config.yaml
experts_per_token: 4
vocab_size: 14733
init_std_qkv: 0.0194
Below are experts of layer 4 (counted from 0) of a mixture-of-experts language model. Rows are named router (the router's row for the expert), gate (a neuron's input weights, with its number), up (a neuron's input weights, with its number) and show model dimensions 0-159. Each number is 128 + 24 x the weight over its row's rms, rounded and kept within 0 to 255.
After each expert's rows: "gets" lists some tokens that make up at least twice as much of what it gets as of all text. This comes from a sample of Wikipedia text that the model never trained on. Tokens count by the router's weight.

# expert 62
router [115 139 100 152 125 148  92 119 134 140 143 121 164  74 136  99 126 165 121 117 103 169 130  76 136 137  81 119  82 112  70 135 149 168 136 128 111 168 149 114 133 163 118 131 163 126 132 116 124 117 115 149 140  98 170 118 131 171 136  99 127 136 176 126 138 130 118 137 108 122 134 134  99 137  99 136 123 177 155  98 135 121 116 149 130  79 125 132 126  88 101 162  97 118 151 116 140 126 115  86 142  99 152 114 117 116 128 100 124 113  91  97 174 103 163  99 103 143 146 131 162 180 146 127 121  97  96  97 133 145 142 120 125 171 126 113 109  96  92 158 138 132 146 100 138 120 108 112 138  69  84 150 123 105 125 107 118 134 134 103]
gate0 [137 128 138 127 152 145 109 142 124 107 167 132 150 132 120 142 121 121 112 107 118 136 114 111 123 144 151 133  91 181 126 156 109 146 123 156 115 162  87 138  96 135 109 103 107 110  96 118 162  90 133 151 129 146 114 174 110 120 128 103 157 144 114 143 151 120 132 171 149 116 128 102  83 105 109 132 102 108 118 134  91 112  90 115 153 153 134 121 153 123  99 135 104 110 144 141 157 163 124 131 139 122 122 171 122 138 130 149 148 138 110 125 104 107 148 116 171 127 139 117 150 128 176  68 170 111 128 107 144 165 159 170 124 102 105 105 121 108 110 103 103 111 157  94  65 114 149  94 107  92 153  97 173 175 129 195 145  92 110 120]
up0 [122 123  94 157 141 118 141 122 142  91 105 103  65  89 169 133 134 141 107 128 153  86 108 137 141 149 155  79 135 152 101 118 141 138 144 190 136  86 105 158 111 133 133 128 142 153 126 179  92 135 147 120 102 119 193 128 119 165 158 127  79 112 158 121 106 114 124 101  99 151 128 132 170 138 127 129 129 115 170 143  98 146 122 110 124 123 109 139 128 163  96 111 121 117 113 124  97 134 127 114 133 143 118  92 155  79 201 156  96 148 124 121 130 155 152 117 123 124 103 109 142 122 109 120 109 108 129 140  97 172 142 128 103 155 130 129 101 141 141 117 140 114 159 140 121 167 107 171 124 106 142 128 113 102 103 107 116  84 110 163]
gate1 [131 126  89 113 148  76  83 145 116 108 159 148 109 123 128 178 124 125 140  99 157  94 153 152 159 160 131 104  93 150 127 153 130 119 112 100 105 126 144 135 138 120 158 147 125 156 122  94 127 125 134 116 121 121 141 119 102 102 179 127 116 124 138 110  88  65 119 155 139 106 115 128  96 149 153 113 146 131  91 140  77 127 130 120 162 117 132 164 142 176 143 126  97 141 137 115  91 139 119 157 137 137 189 210 126 116 158  92 111 114 154 138  98 145 112 141 119 106 139 150 128 162 115 118 110 156 139 128 115 130  97 130 124 132 146 130 183  90 144 152 106 158 150 103 125  89 110 124 132 133 118 169 183 130 115  90 127 144 123 135]
up1 [128  79 136  82 114 133 162 135 136 146 138 124 157 161  75 119 121 148 134 153 133 129  82 115 136  65 142 113 107 137 160  88  96 134 123 113 119 104 138  72 148  98  81 161 145 110 146  95 138 132 120 143 138 116 107 127 125 116  98 128 163 129 129 149 155 138 130  86 150 137 138  96 137 164 128  77 115  97  81 158 159  83 178 111 115 101 124 123 135 110 153 127 124 109 104 133 175  94 130 152 123 108 138 172 109 118  77  96 118 177 138 115 124 145  94 109 172 107 133 125 131 132 141 138 151 154 102 156 122 119 130  95 120 110 113 131 128 147 128  82 112 130 143 125 116 145 170 110 133 153 171 102 145 135 156 129 140 150 124 111]
gets: "ar", "an", "at", "m", "M", "od"

# expert 115
router [144 145 125  91 133 115 135 143 164 117 141 142 125 163  93 142 115  77 107 146 103 167 149  80 106 164 117 129 127  81 175 163  68 100  94 152 140 118 117 116 160 124 152  96 120  93  95 185 137 108 131 136 134 126 105 126 119 128 107  95 102 113 105 122 128 138  93 137 171 137 112 124 113 131  90 124 153 110 155 168 149 142 131 135 142 100 162 149 107 133 127 159 132 157 119 124 146 167 112 115 114 146 137  94 109  88 185 121 130 161 125 143 139 122 150 129 121 122 145 121 113 136  77 126 151 148 139 147 110 101 127  82 128 122  87 121 123 123 145 116 116 119  55 152  93 103 173  97 126 139 141 101 147 131 114 136 154 112 145  98]
gate0 [106  98 130 108 133 147 126 146 152  93 145 173 157 108  81 119 135 147 125 120 113 145 146 103 105 139 177  89 124 133 124  68  85 141 104 167 101 137 114  96 148 157 115 145 129 153 109 145 158 129 100 128 169 116 154 111 149 114  54 106 132 137 102 132 131 132 117  90 144 136 134 141 143 113 129  42  98 109  83 112 126 126 139 103 129 125 127 116 128 115 143 147 163 129 152 103 123 120 122 146 119 123 161 126 136 139 115  87 136 137 140 124 107 126 156 167 119 120 129 117  85 106  90 137 113  99 124 104 155 124 102 130 158  96 117 156 157 149 115 119 104 169 111 112 155 117 142 104 153 142 169 105 138 154 133 129 121  51 153 136]
up0 [106  96 147  94 134 124 150 128 177  97 125 109 136 114 118 108 131 148 161 126 114 126 146 125  90 130 176 159 102 143 150  87  67 141  96 137 105 154 154  96 146 146 156 108 125 153 117 109 148  89 120 147 113  99 103  85 124 119  93 187 148 155 138 147 132 126 136 105  96 181 128 141 148  89 149 130 149 126  79 162 153 156 143 116 127  80 132 112 114 112 128 129 155 104  84 135 142 127 143 154 116 125 174 149 129 106 147 121 120 129 152 168 120 140 173 124  94  95 125 114 131 107  95 143 116 145 122 140 154 147 129  86 148 127 149 133 168 111  93 144 138 143 125 134  80 127 110  66 102 157 140 115 160 148 146 148 130 127 135 139]
gate1 [ 94 145  86 172 132 123 146 120 121 170 102 125 129 136 157 122 118 133 125 140 120  91 141 113  86 113 119 149 142 105 177 152 129 161 126 115 120  88  90 118 129 112 121 128 132  60 123 120 130 134 133 130 156 166 103 129 109 104 140 101 109 113 109 130 109 102 127 102 135 119 122 136 124 174 115 135 151 116 106  87 134 151 153 129 182 171 124 146 125 181 146 131  73  94 164 156 135 125 131  93 136 136 142  88 103 155 141 125 121 161 128 148 109 111 171 127 118  96  71 146 129 137 111 126 113 130 127 114 156 151 159 124 144 135 124 105  91 105  90 130 130 167 145 116 130 164 108 167  81 198 167 123 141 119 109 130 125 108  95 135]
up1 [147 143 151 150 134 109 151 124  95 118  93 121 127 133 140 120 140 135 147 138 169 167 118 118 142 111 162 129 121 129  96  86 106 170 128 156 123  91  79 142 131 148 135 102 120 160 124 121 114 139 139  87 129 120 171 129 102 108 161 128 103 122  96 145  85 121 133 169 132  72 128 139 168 137 132  81 158 132 129  96 181 118 110 108 118  98 135 159  80 111 103 152 119 135 118 140  99  85 123  96 148 145  99 139 156 146 203 138 155 126 108 111 134 133 110 138 113 124 118 145 131  57 160 112 136 117 133 177 103 179 135 141 100 150 112  87  90  81 129 117 138 143 115 148 135 130 108 134 125  98 136 112 132 100 124 131 122 129 116 153]
gets: "-", "us", ":", "um", "a", "idae"

# expert 9
router [142 132 143 178  90 151 129 121  73 144 137 150 129  63 138 201  87 162 161 137 157 134 178 113 133 115 103 135 104 137 132 103  99 121 138 174 114 141 153  88 144 124 133 149 139 146 109 174 106 162 137 145 122  74 163 120  99 167 113 165 114 139 175 136  96 140 142 141 135 137 108 125 117 140 145 120 119 131 119 153 154 156 157  99 103 171 136 130 132 142  97 114 138 122 127 125 112 117 123  98 118 102 108 107 123 149 120 132 108 111 166 111 143 149 123 141 103 114 129  92 174 125 141 127 150 130 117 107  75 122 155 122 182 120 148 129 113 165 123 130 127 137  85 122  99  87 128 178 142 127 163 148 111 124 121 143 124 134 106 139]
gate0 [139 147 112 188 142 141 137 159 111  99 105 142 174 142 159 136 140 127 109 102 196 110 108 139 164 152  87  70 131 149 127 152 121 106 113 167 117 115 131 133 117 105 173 124 126 193  91 123 138  97 158 123 162 155 153 146 102 123 126 132 100 134 144  84 141 155 114  81 101 112 126 105 132 141 131  90 117 125 145 121 128 145 171 133 149 117 145 141 140 131 154 162 108  82 139  76 103 102 113 123 116 141 133  91 116 132 118 137 134 105  88  75 121 146 156  85 158  93 133 133 134 136 112 177 129 149 133 170 117 136 134 116 118  91 117  98 125 140 135 119 109 138 130 130 105 100 125 121 122 120 175 133 129  86 143 116 139 131 164 127]
up0 [158 113 108 138 120  79 142 149 129 125 105 154 138 172 119 143 136 130 151 170 177 120  93 124 154 155  94 168 129 155  80 133 108 110 110 100  96 105 144 177 102 110 134 124 127 176  77 123 109  88 159 140 116 140 126 118 145 159 127 112 125 116 139 109 148 120 136 123 103 113 124  95 158 131 124 117 107 125 151 137 113 147 146 136 135 108 134 157 123 189 149 137  51  95 112  97 140 117 143 126 114 139 151 139 155 139 117 147  74 121 111 108 137 112 119 140 184 112 152 110 136  94  93 116  69 118 129 160 119 138 131 145  84  92 108 147  93 126 133 122 136 125 128 136  88 111 134 143 119 133 171 108 164 120 129 178 118 110 142 130]
gate1 [138 156  81 100 146 126  92 146 133 124 131 171  75 123 146 134 125 131  91 134 140 133 150 134 126  99 100  91 106  97 162 118 118 100 118 134 105 168 130 131 114 159 110 109 122 216 129 115 129 110 134  80  98 122 111 156 125 123  94 138 110 102 128 113 155 147 134 119 147 151 125 114 154 139 104 108 123  94 169  81 119 161 111 137 131 139 142  88 111 125 126 113 158 110 138 124 120 128 123 118 141 124 108 132 107  98 151 107  97 151 144 103  91 177 158 160  35 138 177 133 134 164 103 145 148 123 110 125 130 136 137 140 157  93 111 124 127  93 106  82 114 129 101  97 157 134  95 141 128 159 110 156 145 126 115 108 126 115 134 135]
up1 [117  80  88 139 132  92 127 108 137  86 176 135 130 173 135  98 124 129 110 125 167 155 115 140 165 143  86 141 126  84 118 128 134 125 128 111 130 129 103 115 122 165 105 122  93 132 108 116 110  97 139 122 102 118 140 151 167 175 135 177  82 114 119 121 137 132 125  74 117 105 122 104 108 114 133  99 113 129 160 151 149 116 146 111  89 114 125 105 104 163 134 175  89 105 120  84 129 115 121 136 130 122 153 164 151 138 140 106 151 141 111 117 149 100  90 120  90 115 154 118  99 168  85 133 119 190 130 114 135 131  83 144 129 128 149 114 106  96 121 141 144 112 138 100 104 145 124 188 130 100 147 117 178 135 113 116 136  94 117 156]
gets: " on", " not", " —;", " with", " that", " On"

# expert 24
router [ 93 155 125 150 128 142 124  92 141 119 163 146 103 134 115 113 147  96 146 113 177 156  85 162  86 101 173 118 101 126 125 103 161 146 141 109  95 106 102 112  64 128 127 141 134 151 129 145 100 139  90 157  91 126 144  89 104 153 110 117 108 126 163 133 119 135 149 139  86 152 145 161 121 137 173 139 135 135 102 150 152 145 152 144 138 121 133 157 147 156 134 118 159 127 129 147 116 118 116 120 114  88 157 143 108 115 144 133 103 134 177 132 131 126 129  95 135 116  98 169 145 112 137  97  99 129 130 176 140 135 143 154 148 158 134 161 122 133 113 132 158 146  86 114 110 119 144 161 184 171 171 103  83 154 132 149  99 102 144 170]
gate0 [151 120 115 149 121 171  96 141 110 114 171 155  88 116 114 108 107 127 120 152  87 196 109  97  74 136 148  95  87 127  82 159 131 173 131 102 135 151 127 150 109 106 133 132 121  84  77 103 137 153 133 129  97 151 104 114 126  75 152 132 129 150 117 148 155 119 112 108 132 115 132 148 121 143 109 142 114 133 112 172  86 101 127 132 133 129 133 130 130 118 167  84 140 139 131 125 117 102 128 132 141 125 108 122 155  78 127 104 101 113 118 114 123 153 181 119  91 146 109 110 120 104 137 146 179 154 152 123 141 140 110 144 105 144  86 120 108 143 131 145  84 133 121 128 147  88 162 135 117 122 135 120 116  93 134 194 155 117 123 170]
up0 [162 127 143 122 130 165 132 132 114 111 170 167  98  70 139  89 110 116 124 169 112 173 157 114 104 170 127  99  60 113 104 135 142 180 134 113 130 145 132 141  73 103 151 137 146  89 120 134 126 163 162 144 120 140  99 164 130 100 154 149 115 106 119 112 147 102 117 144 107  69 133 133 127 151 128 109 109 102 152 127 111 105 159 144 157 134 123 143 150  76 137 109 173 140  92 107 160 100 134 117 121 123 118 119 129  78 148  82 103 135  94 119 136 138 157 136 132 175 144 129 144 101 139 136 155 163 125 135 131 142 118 157 137 142 100 120 146 134 105 133 122 114  90 152 128 152 166 110 106 119 135 106  84 116 140 153 149 131 105 150]
gate1 [145 135 144 109 151 104 130 128 132  96 117  89 113 111 140 127 143  79 101 166 115 117 153  91 151 162 140 187 135 155 148 169 132 115 133 122 135 145 119 118  82 127 141 127 134 105 162 113 128 143 143 153  87  91 105 153 102 108 105  96 141 130  84 155 150 168 123 166 130  72 132  91 125  94 101  74 121 103 176 154 114  78 107  83 134 114 124  89  99 138 117 107 144 163  92 134 134 122 134 118 120 119 123  99 109 102 134 156 121 154 114 147 131 113 109 121 114 126 126 125 164 103  94 113 118 139 145 126 175 131 134  85 115 160 117 127  96 112 119 127 121 178 128 105 118  83 112 119  92 110 161 163  86 124 113 144 141 115 133 136]
up1 [101 128 119 108 125 141 136 126 114 168 162 131 116 100 114 136 137 140 182 161 136 124 114 119 102  70 146  98  99 142 103 134 148 109 134 156 122 123 118 141 125 183 104 116 156 147 110 118 141 164 149 143  81 128 157 143 162 114 121 132 144  86 153 137 113  62 111 132 134 146 134 141 142 120 129 118 151 118 118 104 129 111 136 128 145 134 115 116 100 164 124 145 141 132 141 103  64 106 131 116 127 135 140 142 141 130 130  88  94 112 142 109 115 166 109 175 102 157 144 133 109 141 129 100 161  94 128 139 144  79 159 156  93 137 110  92 104 147 147 130 127  93  97 102 141 134 100 111 177 102  53 112 179 111 129  87 100 104 139 104]
gets: " C", " G", "C", " M", " c", "f"

# expert 116
router [114 134 131 134 152 173 136 109 167  95 101 152 144 119 153  92 119 131 153 115  96 153  83 149  79  88 160  99 119 151 107 118 124 160 131 120 113 167 110  98 126 139 101 112 132 134 167 129 100  95  98 137 135 116  88 164 135  94 121  75 123 165 118 127  71 119 142 109 161 174 161 185 130 139 160  85 128 145 103 141 162 126 122 150 116 124 139 157 147 120 101 132 151 120 174 142 129  83 143 111 140 103 146 119 142 148 112 102 135 133 149 151 168 123 154 165 137 112 111 144 149 128 129 131 143 127 135 129 136 145 152  99 121 168 128 141 132 143 115 133 121 116 145 121  78 120 113 170 165  77 126 104 143 121 167 135 127 115 164  96]
gate0 [ 91 160 159 134 118  98 153 143 105 132 151 162 109 124 102 161 133 138 142 132 159 101 180 120 139 186 144  74 121 139 105 147  90  91 116 120 164 126 119 115 170 109 124 136 125 162 124 101 132 140 159 119 131 122 183 111 126 100 103 136 143 121  81 129 135 117 123  97 102 179 122 114  84 125 150  86 123 106 167  82 125 115 114 145 125 161 132 165 108 136 135 128 143 126  86 117  98 132 113 129 128 152 132 108 133 144 118 109 125 131 113 120  91 139  84 155  92 123 150 133 138 107 126 151 107 172 122 173 148  93 135 102 124  93 121 118  80 129 119 138 135 120 125 165 130  95 114 129  92 151 145 157 153 125 147  73 131 183 120 140]
up0 [145 100 137 117 140 137 236 141 164 133 107  85 136 138 129 113 122 121 132 142 129 151 134 106 135 143 156 150 130 111 117 151  95 123 149 137 146 118  84 116 139  96 190 111 128 148 146 192 119  99 132 118 149 124 139 102  95 147 117 118 145 152 123 114 147  88 117 103 173 116 137 121 125 165 143  90 145 102  95  96 179 106 142 146 140 160 126 132 115 102 115  97 153 143 130 127 131 108 127 136 149 139 120 124 109 130 128 163 114  96 157 115 128 110 142 126 106 140 182 127 127 147 137 132 117 132 117  75 118 124 130 115  96  74 124 109 139  95 103 129 142 138 173 158 152 100 154 122  89 141 128 148 161 151 190 124 143 154 117 110]
gate1 [124 123 141 135 131 102 128 131 145 160 108  97  91 139 148 125 155 118 131 132 137  69 160 159 127 114 146  81 137 109 156 137 133 127 156 128 146 129 133 178 157 152 174 122 106 157 103  71 114 137 156 133 143 133 164 138 128 190 128 166 109 141 108 117 106 125 135 147 110 125 111 131  70 176 159 140 132 112 150 137 120 143 140 110 138 151 122 114 155 134 127 103 165 113 110 178 118  99 127 135 126 128 136 160 113  91 108 117  96 147  96  87 120 146 143 153 143 187  79 130  97 151 124 171 129 157 124 121 103 124 103 133  96 134 136 115 172 130 116 120 145 153 118 110 139 178  96 157  96 128 147 136 156 153 121 161 132 180 102 127]
up1 [133 150 121  97 139 115 103 113 135 154 144 129 114  94  68 138 112 142 147 143 116 108 109 132 140 125 115 132  79 138 155  71 115 147 119 106  90 125  97 143 140 109 104 139 133 140 138  89 134 132  79 136 133 124 117 106 118  81 143 136 130 113 112 123 100 136 130 183 156 121 122 146 134  67 119 117 120 206 149 101  88 129  99 153  97 110 132 139 114 146  92 113 171 175 144 112  83 111 134 139 133 128 121 174 134 157 116  96 135 118 149 150 120 132 104  73 184  96 143 131 116 122 165 120 134 101 132 172 157 127 158 140 136  98 121 144 115 164 160 105 123 148 160 127 126  94 118 124 168 138 151 106 136  94 122 156 118 125 135 122]
gets: "t", "c", ",", "g", "n", "v"

# expert 40
router [154 110 125 131 106 195 135 102 176 120 128 171 133 148 168 132 121 163 132 134 104 127 137 147 163 127 131 127 138 147 167 102 111 134 153 153 138  96 133  89 103 134 102 106 134 150 141 128 166 153 126 153 134 103 134 114 116 139  99 139 134 105 150 142 113 151 141 126 144 120  75 132 107 109 142 121 112 121 127 116 170 132  80  88 144 113 147 123 109 129 145  96 164 146 164 140 101 109 139  73 182 101 126 155 136 133  83 117 118 154 131 148 132 120 107 108  99 112 149 174 135 131 106 130 135 158 118 133 150 157  83 129  63 155 126 168 120 142 143 183 110 110 126 150 100 133 115  75 120 120 114 120 155 159 104 160 115  98 132 174]
gate0 [164 115 169 125 128 138 100 150 138 122  99  89 118 150 152 170 121 111  89 113 107 127 126  87 103 129 114 120 142  99 123  92 121 128  87 120 125 117 127 158 156 105 159 116 126 135 119 101 156 135 168 131 140 125 165 118 115 138 103 189 127 155 109 150 131 131 116 141 145  92 119 110 129 130 150 111  71 136 159 152 117 151 112 114 124 177 128 101 133 129 151  60 143 133 169 117 134 136 118 129 142 115 119 182 127 119 130 137 154 115  93 136 146  80 114  87 111 149 153 142 112 109 117 157 131 102 134 110 122 156 126 129  91 160 131 143 135 108 145 120  97 116 144 133 127 103 145  99 121 105  59 137  68 135  69 154 157 182 143 136]
up0 [104 116 131 139 135 143 144 134 143 128 112 140 122 108 138  96 113  66 147 134 100 113 153 113  42 117 159 104 140 135 125 156  95 104 133  97 129 163  98 143 135 139 170 108 137  75 155 119 139 102 168 124 133 137  93 100 102 137 112 114 158 148 119 127 182 127 131 138 164  99 125 131 166 128 132 149 115 134 132 200 125 146 129 134 138 147 125 134 102 106 114 108 178 116 117 162 123 155 110 130 133 114 162 134 131 105 157 117 104 121 107 113 126 121 210 100 143 143 129 126 146 157 143  93 151 136 141 108  98 124 119  86 126 167 144 122 157 115 146 124 118 101  92 138 114 147 155  69 120 103 122 111 144 128  96 168 148 122 148 123]
gate1 [113 160  88 123 144 183 222 111 120 114 127 167  98 155 149 121 116 147 109 119 100 135 160 120 105 140 146  80 140 137 149 142 103 162 119 162  88 106 143 123 137 122  69 104 140 127 133 145 135 167 161 145 107 149  87 114 153 129 101 158 113  99 137 127 105 126 125 139 125 111 129  97 143 158 133  71 155 105 136 147 106 100 113 118 159 140 137 101 140 134 164 171 116 141 118 133 119 161 115 115 135 134 167 112 107 128 105 103 118 151 156 121 125 122 117 142  71 123 153 117 158  99  78 153 110 133 139 118  76 157  83 140 125 132 118 121 119 132 135 120 129 128 101 135 126 157 141 103 102 107 138 129 124 118 110 167 100  78 112 121]
up1 [134 129 127 165  98 136 113 139 129 127 100 111 106 110 138 132 129 101 171 125 163  95 110 154 119 148 117 155 131 139 147 133 103 102 164 144 129 109 133 132 130 122 177 141 138 147 119 114 118 137 152 129 143 103 137 146 124  88 129  56 140 144 119  98 135  87 123 123  93 123 129 129 126 119 126 135 125 143 142 122 164 155 137 124  83 130 122 148 108 127  65 119 114 133 116 138 133 117 145 132 115 131 120 133 134 131 151 143 130 126 166 146 183 136 109  97 205  96  99 129 121 124 192 134 117  88 119 131 122 116 197 119 145 131 155 111 103 151  91 120 138  89 169 121 155  83 161 159  85 124 140 107 147 143 119  55 101 111 150  93]
gets: " was", " is", " were", " had", " are", " first"

# expert 54
router [104 145 126 137 112 125 136 140 140 165 119  97 145 117 138 153 113 133 117 104 161 134 118 145 159 156 126  84 122 145 132 123 128 105  82 139 180 105 120 111 133 131 136  92 118 157 151  87 104 156 129 129 118 103 120 109 102  99 115 135 115 132 110 146 130 152 137 138 112 133 146  92 149 144 162  71 155 156 155 116  99 148  74  84 125 186 123 136 134 112 148 145 112 174 152 159 128 138 116 150 176 154 118 134 129 116 130 124  89 151 156 124  80 156  86 144 157 173 155 150 130 119 126 151 102 132 164 121 100  92 133 167 131 144  87  98 124 168 155 106 132 149 147 121 123 146  83 111 148 114 118  88 124 136 163  78  94 128 103 151]
gate0 [102 126 129 109 124 129 136 143 113 136 172 165 113 107 160 112 124  97 111 147 114 124 127 118 133 146 134  64 155 187 141 147 131 118 106  79  93  84 168 147 121 160 149 105 123 140 114 135 110 134  95 143 159 129 123 127 149  73 158 119 128 144 113  87 124 110 121  93 149 122 113 120  77 155 116 111 112 107 124 141  77 101 122 133 133 111 127 135 144  99 129 156 147 118 144 154 178 144 127 142 127 146 128 176 127 146 142 121 145  84 160 146 126 134 113 119 162 112 191 147 154  97 142 106 130  94 154 129 138 118 123 131 150  82 122 178 162 109 110 114 112 173 185 189 150 147 126 116 103 127 118 120 133 141 145  99 147 120 113 118]
up0 [109 157 123 135 135 138 201 125 136 146 148 131 134 132 106 128 124 115 126 141 162 126 149 140 154 120  55 105 136 120 167 110 141 120 132 149 106 188 155  72 114 122 126 135 142 155 136 158 128 127  65 144 121 127 168 109  94 130 142 155 110 104 128 132 131 132 135  96 161 116 131 150 138 115 167  95 104 141 101 153  96 135 140 162 143 135 134 136  84 135 111  70 159 102 133 125 117  94 120 129 134 115 157 113 145 107 114 119 179 119 127 114 150 108 140 162  75 158 137 125 137 160 115  49 104 123 129 155 102 174 106  96 125 149 156 101 130 119  98 138 137 138 114 137 137 119 114 161 163 128 131 158  98 131 121 157 110 116 102 112]
gate1 [163 129 182 146 135  87 127 123 105 112 120  88 144 156 174 107 125 116 121  94 104 134 100 137  89 122  88 151  89 104  88 116 157 177 148 117 132 122 140 147 122 136 119 117 121 143  82 164 124  90 123 122 114 138 124 185 140 159 144  98 112 135 120 134 133 141 130 121 108 163 118 155 108 179 113  91 116  92 120 164 181 133 139 108 139 131 127 161  96  96 121 114 119 127 124 119 124  76 128 119 130 142  94 148 126 152 112 193 149 101 106 132 123  71  82 139 141 159 177 138 126  93 113 125  89 122 126 113 101 115 127 129 144 122 123 145  92 110 131 143 143 157 104 115  93 123 104 148 131 129 142 102 136 137 119 173 145 117  96 156]
up1 [121 110 181  89 124 151 178 119 141 158  91 102 138 165 175 135 120 115 137 112 137  85  77 173 163 124 187 120 112 166 128 128 123 154 112 108 144  94 127 154 115 142  90 139 127 114 153 140 144 161 129 153 113  91 142 142 101 111 115 101  95 142 144 116 138 108 137 130 106 133 135 115 125 144 131 158 151 130 156 112 113 108 114 159 120 132 124 148 121  86 123 101 123 130 128 128 110 201 136 126 134 141 121  78 155 133 114 115 135 164 174 131  90 180 145 134 130 138 146 154 144 116 165 114 156 179 127  87 120 111 143 157  99 177 108 135 138 128 136 129 120 142 137 157 119 145 135 136  85  83 102 143 169 130 123  97 132 132 103 108]
gets: " he", " He", " him", " she", "-", "in"

# expert 94
router [109 154 130 156 126 154 140 100 154 108 110 146 134 114 139 104 147 152 146  85 157 121 117 112 130 139 132 135 144 155 127 148 107 149 128 131 104 110 132 128 143 172 137 174 134 146 172 121 166 139 129 117 108 118 174 135 171  97 158 141 160 108 136 136  92 133 152 110 138 149 123 141  75 116 159 109 117 130 102  86 106 100 151 121 116 172 149 100 181 124 130 108 118 111 203 146 152 128 105 141 112 101 125 133 142 129 140 140 120 124 158 110  90 149 116 136 109 148 110 145 118 113 149 159  78  79 105 130 113 106 106 159 173 144 128 164 133 112 160  96 135 120 125 174  66 113 128 122 101 145  99  97 130 173 115  98 116 134  87 155]
gate0 [ 98 107 109 109 125 144 125 151 112 143 128 174  86 160 103 113 124 146 110 146 175 115 131 154 146 171 130 137 140 132 122 140 134 112  87 152 132 110 141 171 125 142  85 119 120  62 120 133 143 113 107 115 137 149 146 140 147 133 111 120 112 134 101 132 137  92 130 114 210 101 109 127 128 174 149 141 144 108 117 172 140 168 173 139 156 157 128 129 126 125 124 144 105 129 106 142 124 124 113  97 133 133 125 134 141 142  81 128 165 131 138 120 135 115 157 164 171  49 160 125 120 127 131 150 102 138 129 159 106 132 129 114 107 163 119 131 142 146 132 119 129  96 108 137 119 193 157 125 166 146 170 128 128 114 152  63 123 161 111 143]
up0 [103 145 157 163 119 115 143 107 124 153 134 108 125 137 100 136 114 152 121 158 126 105  75 156  91 154 104 138 175 129 135 108  95 156  94 160 145  76 125 105 151 119  83 142 134  67 128 138 130 183 121 101 142 150 127 122 105 163 115 116 143 153 105 110 120 131 129 174 157 138 121 129  76 167 130 114 172 121  87 134  83  63 137 156 138 107 139 129 173 126 163 148 131 129 123 158 108 107 131 137 150 148 147 142 135 147 117 133  93 155 121  87 160 144 107 128 132 128  74 131 144 143 136 155 140 153 126 119 127 127 130 142 128 173 137 126 153 160 113 123 139  78 129 149 121 173 101 101 107 133 104  95 133 124  87 113 142 124 149 134]
gate1 [130 103 130 111 139 142 115 123 151 183 136 119 167 140 128 150 133 138 143 105 184 108 123 129 165 113 121 105 153 147 156 118 120  66 149 141 116 107 150 142 113 124 132 129 102 148 120 104 136 120 169 118 120 133 180 142 164 161 118  86 102 119 151 137 114 129 120 123 152 204 105 136 122 145 135  95 125  91 177 121 125 118  93  88 160 162 141 143 114 121 134 162 117 120 137 177 136 130 118 122 115 128 120 100 145 132 138  80 135 111 130 104 120 132 121 151 120  86 162 147 113  98 108 134  77 153 129 140 133  93 185 143 135 125 122 139 130 107 147  95  99 125 131 140  96 131 100  88 102 132 145 110 166 113 120  72  94 185 110 138]
up1 [151  97 132 111 131 124 115 146 146 153  93 136 120 149  65 184 138 152 128 139  97 146 134 132  67 167 175 120 162 118 117  92 125 119 140 121 134 126 164 147 110 152 161 115 100 156 128 129 138 115 177  86 125 117 144 106 139 101  75 114 120 117 130 153 127 112 130 148 134 162 116 113 136 144 154 116 128  93 141  70 148 149 123 151 129 158 141 132 151 146 116 168 160 125 170 160  96 131 113 124 132 127 146  97 121 103 104  97 117 155  81 117 131 155 109 142  72 104 119 150 107 126 122  81 125 110 122  81 126 129  90 146  97 133 111 154 118 136 111 116 124 115 125  85 118 133 146  98 138 124 161 139 172  94  93 151 153 144 121 160]
gets: "\n", ".", " season", " years", " year", " time"